config.toml
n_layer = 8
d_model = 160
n_experts = 32
experts_per_token = 1
d_expert = 608
d_shared_expert = 0
activation = "squared_relu"
moe_layers = [1, 2, 3, 4, 5, 6, 7]
router_score = "softmax"
normalize_top_k = false
routed_scale = 5.66
balance_loss = 0.00541
balance_bias = false
router_z_loss = 0.001
init_std_router = 0.00718
lr_router = 0.000865
n_head = 2
n_kv_head = 2
head_dim = 64
vocab_size = 9909
norm = "layernorm"
norm_place = "pre"
norm_eps = 1e-05
positions = "rope"
rope_base = 10000.0
rope_fraction = 0.25
qk_norm = false
attn_scale = 0.125
tie_embeddings = false
parallel_block = false
init = "normal"
init_std_qkv = 0.0401
init_std_o = 0.0
init_std_up = 0.0401
init_std_down = 0.0
optimizer = "muon"
lr = 0.00928
lr_mult_up = 0.713
beta1 = 0.95
lr_head = 0.0127
grad_clip = 2.0
warmup_steps = 200
schedule = "wsd"
decay_fraction = 0.481
decay_shape = "linear"
final_lr_fraction = 0.0
batch_tokens = 65536
seq_len = 384
doc_mask = true
train_tokens = 397000000
steps = 6058
dataset = "wikipedia_en"
Below are experts of layer 2 (counted from 0) of a mixture-of-experts language model. Rows are named router (the router's row for the expert), up (a neuron's input weights, with its number) and show model dimensions 0-159. Each number is 128 + 32 x the weight over its row's rms, rounded and kept within 0 to 255.
After each expert's rows: "gets" lists some tokens that make up at least twice as much of what it gets as of all text. This comes from a sample of Wikipedia text that the model never trained on. Tokens count by the router's weight.

# expert 14
router [ 90  88  93 166 100 158  92 162 100  92 101  91 160 162 106  90  92 105  93  93 157 154 163  93 100 163  96 164  98 168 165 107  94 166 157  91 160  97  95 159  98  94  97 156  96  96 124  95  98  92 163 153  93 164  99 162 159 101 101 164 123  99 156 159 161 162  93  96 161 157 101 163 160 164 165 155 165 166 158  95 143 163 165  93  91 101  91 170  92  99  94 106 150  97 159 150  94  92 167 161 107  98 155 101  95  97 164 162  93 164  94 169  96 159  97 160 161 162  96  97 107 166 100 141 161 162 165 125 158  96 129 161 159 160  96  93 164 167  92 104 159 159 163 102  93 108  94  97 168 106 163  93 156 162 161 142  98  98 102  80]
up0 [127 103 137 138 113 111 134 109 155 104  95 130 143 149 121  94  96 141 166 125 150 143 129  82 146 149 124 127 165 119 168 106 117 116 103  78 129 123 117 105 110 199 197  73 115 141 141 129  93  95  93 161 121 140  76 101 167 157 179  90 122 110 117 178 142 127 115 121 146 157 141 155 125  83 189 144 156 104  92 105 137 123  81 136 146  75  90 125 138  94 129  55 158 191 179 120 110  79  98  71  99  90 199 164 146 104 208 167  99 147 167 167 104  78  87 158  84 108 171 161  76 115 138  83  68 153 126  71 107 138 146 133 133 154  97 151 151 183 156 102 122 170  61 168 137 155  94 144 137  88  91 113 146 128 116  81 149 173 156 150]
gets: " the", " The", " but", " A", "ed", "The"

# expert 18
router [ 90  90  94 164 104 155  90 164  97  94 100  89 162 162 108  88  91 102  98  94 159 154 163  91  98 159  92 163  97 168 163 108  96 159 159  92 160  98  94 159  95  92  94 153  93  97 113  94  98  91 161 154  91 162 104 159 159 105  99 163 125  99 157 161 160 161  93  93 160 156  97 162 164 163 162 154 161 167 157  95 136 163 162  91  90 102  91 165  94 101  97 100 149  98 157 147  95  91 164 162 105  94 154 107  97  95 167 164  92 165  96 167  92 156  95 161 162 162  94  95 106 167  99 135 158 163 166 116 157  97 129 161 159 157  96  95 165 163  89 106 157 156 161 102  91 106  93  98 169 103 160  91 158 162 164 140  97  96  94  73]
up0 [151 113 142 114  71 200  88 154  78 153 152 148 142 163 126 117  99 139 125 142 116  92 138  98 119  75 139 162 149  44 136  50 159 138 123 164 111 207  85 144 147 109 122 127 118 174 241 153 140  89  96 116 150 139 131 131 119 125 136 150 129 149 133 109 124 107  92 180 186 131 130 120 156 141  73 129 124 150 167 142 159 164 143 168 117 126 157 156 118 120 112 120 174 105  73 141 129  83 163  78  73 127 103 126 110  43 186 129 113  69  90 147 122 131 127 112 166 134 112  79 131 180 158 116 104 135  76 130 141 143 139 140 111 117 109 112 158  90 151 173 162 195 135 166  99 100 124  71 131  94 120  93 118 156 123  93 128  84  70 115]
gets: " The", " the", "The", " It", "°", " which"

# expert 4
router [ 90  91  91 164 103 155  89 166  96  93 101  88 159 163 105  88  94 104  94  92 158 158 166  91  99 159  92 162 100 167 166 107  95 164 156  89 158  96  93 157  99  90  96 155  94  98 112  97  96  91 163 155  93 162  99 157 159 106 102 166 125  97 157 159 163 161  90  93 161 157 100 161 160 164 161 157 163 168 158  95 136 164 163  93  90 102  91 167  92 103  97 106 147  95 160 152  95  91 166 163 107  94 152 103  97  90 165 163  92 165  97 165  97 158  97 159 161 163  97  97 109 167 100 139 160 164 163 125 156  96 131 159 159 159  95  96 164 164  92 106 158 156 160 103  91 104  95  96 169 108 159  90 157 159 163 138  99  94  97  78]
up0 [137 163 147 131  58 202 133 170 145  93  49 136  89 165 184  80 106 142 137 175 128 104 103 122 131 154 123  78  91 112 140 128 177 122  72  99 163 138 118 240 108 171 143 168  58 150 105  99 129 143 115  90 116  94 142 151 137 123  96 128 159  77 125 140  97 130 109 104 195 107 131 175 137 124 185  99 154 155 121  51 173 161 136 107 136 119 157 163 110 201 174 131 119 126 127 129 173 115 106 137 118 148 109 149 144 121 136  99 103 131 104  90 108 169 114 104 148 130 134 150 138 161 103  97 126 120 106 140 166 125 155 113 124  86 115  82 173 172 156 134 122 120 152 122 144 143  80 175 139 177  48  98 169 148 154 166 103 118 120  71]
gets: " on", "c", " other", " it", " two", " three"

# expert 7
router [ 88  91  93 162  97 157  88 163  97  91  99  89 159 161 106  87  96 103  92  95 158 154 163  94  98 157  93 159 100 165 164 105  95 167 155  90 158  97  94 158 100  92  97 154  96  93 122  94  98  90 161 148  93 161  98 158 157  94 102 165 128  98 155 159 160 162  93  93 162 157  94 161 159 163 162 155 161 167 159  91 144 164 162  93  91 103  89 167  91 100  96 104 152  93 158 148  94  92 165 160 104  98 154 102  97  92 165 163  93 165  94 167  95 156  97 160 162 161  98  94 106 166 100 143 161 165 161 118 156  94 133 158 161 161  96  95 162 165  94 103 159 156 161 104  91 106  94  95 167 107 162  90 157 161 160 140  96  95  95  77]
up0 [164 141 122 192 171 121  55 113 146 166 124 115 155 127 107 148 121 149 124 166  95 143  89 161  93 133 149  82  95 188 109  38 131 172 111  70 115  44 153  95  84 105 122 144 148 158 178 121  71  80  88 141 122  86 187 125  94  50 107 165 153 165 141 148 143 148 128 114 134 158 147 147 109 165 127 138 104 133  87 112 120 105 138 122 107  90 130 122 117 152  77 169 150 129 128 136 130 135 122 134  91 101 104 127  88 157 177 130 117 133 131 105 177 182  83  95 171  81 136  67 122 142  40 118 107 172 138 178 172 101 136 108 197 177 136 144 158  91 131 128 147 185 151 116 110 156 124 116 151 120 130 178 142 154 144 103 130 137 179 151]
gets: "9", "%", " by", " out", "6", "5"

# expert 27
router [ 91  89  91 165 100 155  88 167  97  95 103  91 160 163 108  91  94 105  92  94 159 154 163  93 101 164  93 164  99 166 164 101  95 168 157  92 159  96  96 158  97  94  94 155  96 102 126  93  98  93 162 151  92 161 101 160 160 108 101 162 131  93 155 161 161 161  91  95 156 159  96 164 161 163 164 156 163 167 158  90 141 161 164  93  92 103  88 166  92 104  96 109 143  98 161 153  94  93 165 162 109  93 156  96  96  96 165 162  94 160  95 164  91 159  96 162 163 163  97  96 107 167  99 133 159 165 162 125 157  94 132 157 159 162  95  96 166 166  98 106 156 157 162 104  92 105  97  95 167 106 164  93 156 163 165 138  96  98  85  77]
up0 [119 142 140 120 104 120 103 116 139 124 149 112 113 104 102 142 110 126 188 132  72 122 172 110 118 152  92 154 140  98  69 134  86 134 106 187 146  87  67 143 110 129 106 111 123 193 150 146 119  79 141 132 145 167 118 127  78 124 103  71 173 114 146 166 124 129 166 131 160  91 165 123 106 119 146 160 158 193 227  80  71 182 168 141 114  71  97 117 162 144 103 159 125 185 148 138 143 132 134 146 105  81  90 127  47 152 124 159 137  99  68 163  91 187 147 106 120 164 103 130  91 144 130 107 123 184 175 133 136 157 132 148 135 127 140 129 149 122  62 122 121 110 150 167 110 179 133 116  94  98  77 169 132 109 104 221 160  70 114 144]
gets: "7", "5", "3", "6", "|", " "

# expert 20
router [ 91  89  93 166 100 157  92 166  95  92 100  89 160 162 104  89  93 102  95  94 154 154 163  94 100 160  93 164 102 164 165 105  98 166 159  94 159  97  95 157  98  92  96 154  92  99 132  97  97  89 162 150  92 163  99 159 162  87  99 161 129  96 156 158 162 159  92  93 162 160  99 161 161 161 162 157 165 165 155  93 140 165 163  95  89 107  90 167  90 102  94 103 149  94 157 150  94  93 165 161 104  95 154 102  95  90 166 166  94 163  97 166  98 156  97 161 163 163  98  96 109 166 101 135 161 163 162 126 157  95 126 161 159 158  95  91 165 164  97 107 158 157 161 106  91 106  96  96 167 102 161  92 158 161 163 129 101  96  99  72]
up0 [112 111 140 130 130 159 180 139 162  90 136 132 120 162  99  83 143 182 182 103 214 185 140 169 116 116 144 136 142 162 167 168 177  94 105  76  99 192 110 139  93  72 112  92 104 127 146 196 130 100 193 113 137 150 120 140 173 117 138 142 147  60  97  73  93 154 151 141 139 127 132 141 118 126 134 107 115 108 125 149 113 134 147 107 129 108 140 127 166 195 141 121 108  47 129 113 102 134 151 175  85 104 161  85 154 108 122 134  95 180 151 109  16 119 121 139 145 119 130 159 142 129 108  95 129 189 124 123 140 148 146 176  81  99 175  82 128 105 129  92 170 143  75 146 120 106 130 124  74 125 163 109  59 178 145 158 112 142 126  83]
gets: " B", " G", " M", "B", " ", " L"

# expert 25
router [ 88  92  92 166 102 158  89 164  98  95 102  90 161 164 105  87  94 103  98  96 158 154 164  93  97 160  94 163 100 166 164 112  96 163 155  92 160  98  93 160 100  94  95 155  95  95 123  93  96  94 163 151  95 163  99 159 157 106 101 163 125  98 155 161 162 160  89  95 161 159  97 163 162 163 163 156 164 169 158  89 134 160 162  92  87 103  90 166  92 100  95 104 150  97 158 152  96  93 166 163 106  98 157 105  95  93 167 163  93 164  95 166  94 158  99 163 161 163  95  98 107 167 101 137 161 165 161 124 157  98 134 159 159 162  97  97 166 166  92 107 158 157 162 102  93 107  96  97 170 105 159  90 157 159 163 136  97  98  91  72]
up0 [126 105 113 150 112 154  70 107 122 137  87 147 131 139 131 133 200 142 163 110 117 161 153 155  50 145 142 141 155 110 173 156  80  83  61 192 201 140 124 113 101 108  98 102  53 152  76 107 131 144 146 114  57 128  97 175 187 124 128 106 194  98 105 116 149 125 146 152 137 168 109 147 171 163 130 170 121  59 124 107 165 139 132 154 100 149 102 177  84 150 130 140 155 143 131 116 113 111 144 159 124 139  46  86 109 111 165 158 145 154 135 114 120 100 128 135 159 127 116 112 151 110  79  65  66 101 143 132 141 163 139 185 188 141 106 206 183 129 145 111 160 156 160 173 102  91 104 105 115 114 116 113 117  88 133 190 132 133 130 116]
gets: "s", "0", " that", " first", "8", "4"

# expert 26
router [ 91  91  94 165 100 160  92 166  98  95 102  89 159 164 106  90  97 101 101  96 157 154 163  92  96 162  92 163  99 165 164 101  97 167 159  90 159  96  93 160  99  94  95 154  96  97 121  90  95  92 163 152  93 161  97 160 158  94 100 161 124  99 158 159 162 161  93  96 157 161  98 162 161 164 164 157 164 166 158  93 145 162 165  92  89 104  92 165  92 102  96 109 144  97 160 147  96  92 166 164 109  94 155 102  97  92 167 162  93 165  95 167  94 157  94 162 163 163  96  96 105 163 101 133 161 163 163 124 153  96 133 160 158 163  94  95 164 164  90 109 159 152 161 111  90 106  96  98 171 107 160  93 157 161 164 146  98  99  97  76]
up0 [ 89 119 145 144  93 122 123 154 140 142 138 102 158 157 133  60 109 163 159  97 118 150 148  97 165 105  81 136 146 111 161  96 116 161  99 169 159 109 113 159 105 124 149  79 110 134  83 110 123  77 154 194  91 100 108  82 155  91 176 111 106  93  59 148  95  83 169  51 135  98  86 117 115 192  95 172  87 171 213 129 148 105 127 101 143 189 137 123 108 140  96 122 131  78 144  90  67  75 124 149  85 143 173 193 148 161 145 153 131 106 162 177 153 132 104 140 102  90  93 129 116 195 130  96 144  85  97 137  83 124 108 163 143 136  85 182 151 106 160 165 132 180 171 140 103 138 131 145  98 113 181 102  79 123 128 128 123 135 113 136]
gets: ")", " D", " T", " W", " V", " R"

# expert 9
router [ 94  87  95 166  99 157  89 166  97  93 103  88 163 162 104  90  95 104  99  94 158 158 163  94 102 159  94 162 100 168 164 112  98 167 160  90 163  97  93 158  96  91  95 155  94 100 130  95  98  91 163 152  91 160  98 160 159 100 100 162 123  96 155 160 160 158  89  96 159 161  95 162 160 161 166 160 166 167 157  91 144 163 162  91  91 103  89 168  89 103  96 112 144  95 159 147  91  93 165 163 106  98 155 107  95  95 167 162  92 163  93 166  98 156  96 155 159 161  98  96 105 169  98 140 159 165 164 128 156  94 128 157 158 158  96  95 165 167  93 104 161 152 164 111  94 104  92  97 167 107 160  93 160 161 162 131  99  97  98  73]
up0 [125 114 100  97 221 104 149 165 143 146 191  95 135 109 107 117 130 148 151 127 138 131 126 131 124 168  81 106  25 130 119  89 147 116 148 137 156 159 150 192 139 170 137 155 149  72 171 105 104 138  90 112 162 168 116 155 139 128 118  77 152 145 166 140  98 150 137  97 167 137  89  93 156 129 153 106 147 160 133  83 134  94 189 112  92 134  66 142  84  97 127 170  70 108 150 122 137  96 101 159 134 126 133  93 122 103 103 160 109 124 108 142  99 151 215 181 154 134 129 136 156 158 151 120 121 118 100  96 155  80 201 170 134 186 109 106 180 151 183  86  82 108 146  75 133 159 127 149 101 137 172 163 121 173  61 110  85 153 111 101]
gets: "9", "8", "-", "2", "–", "3"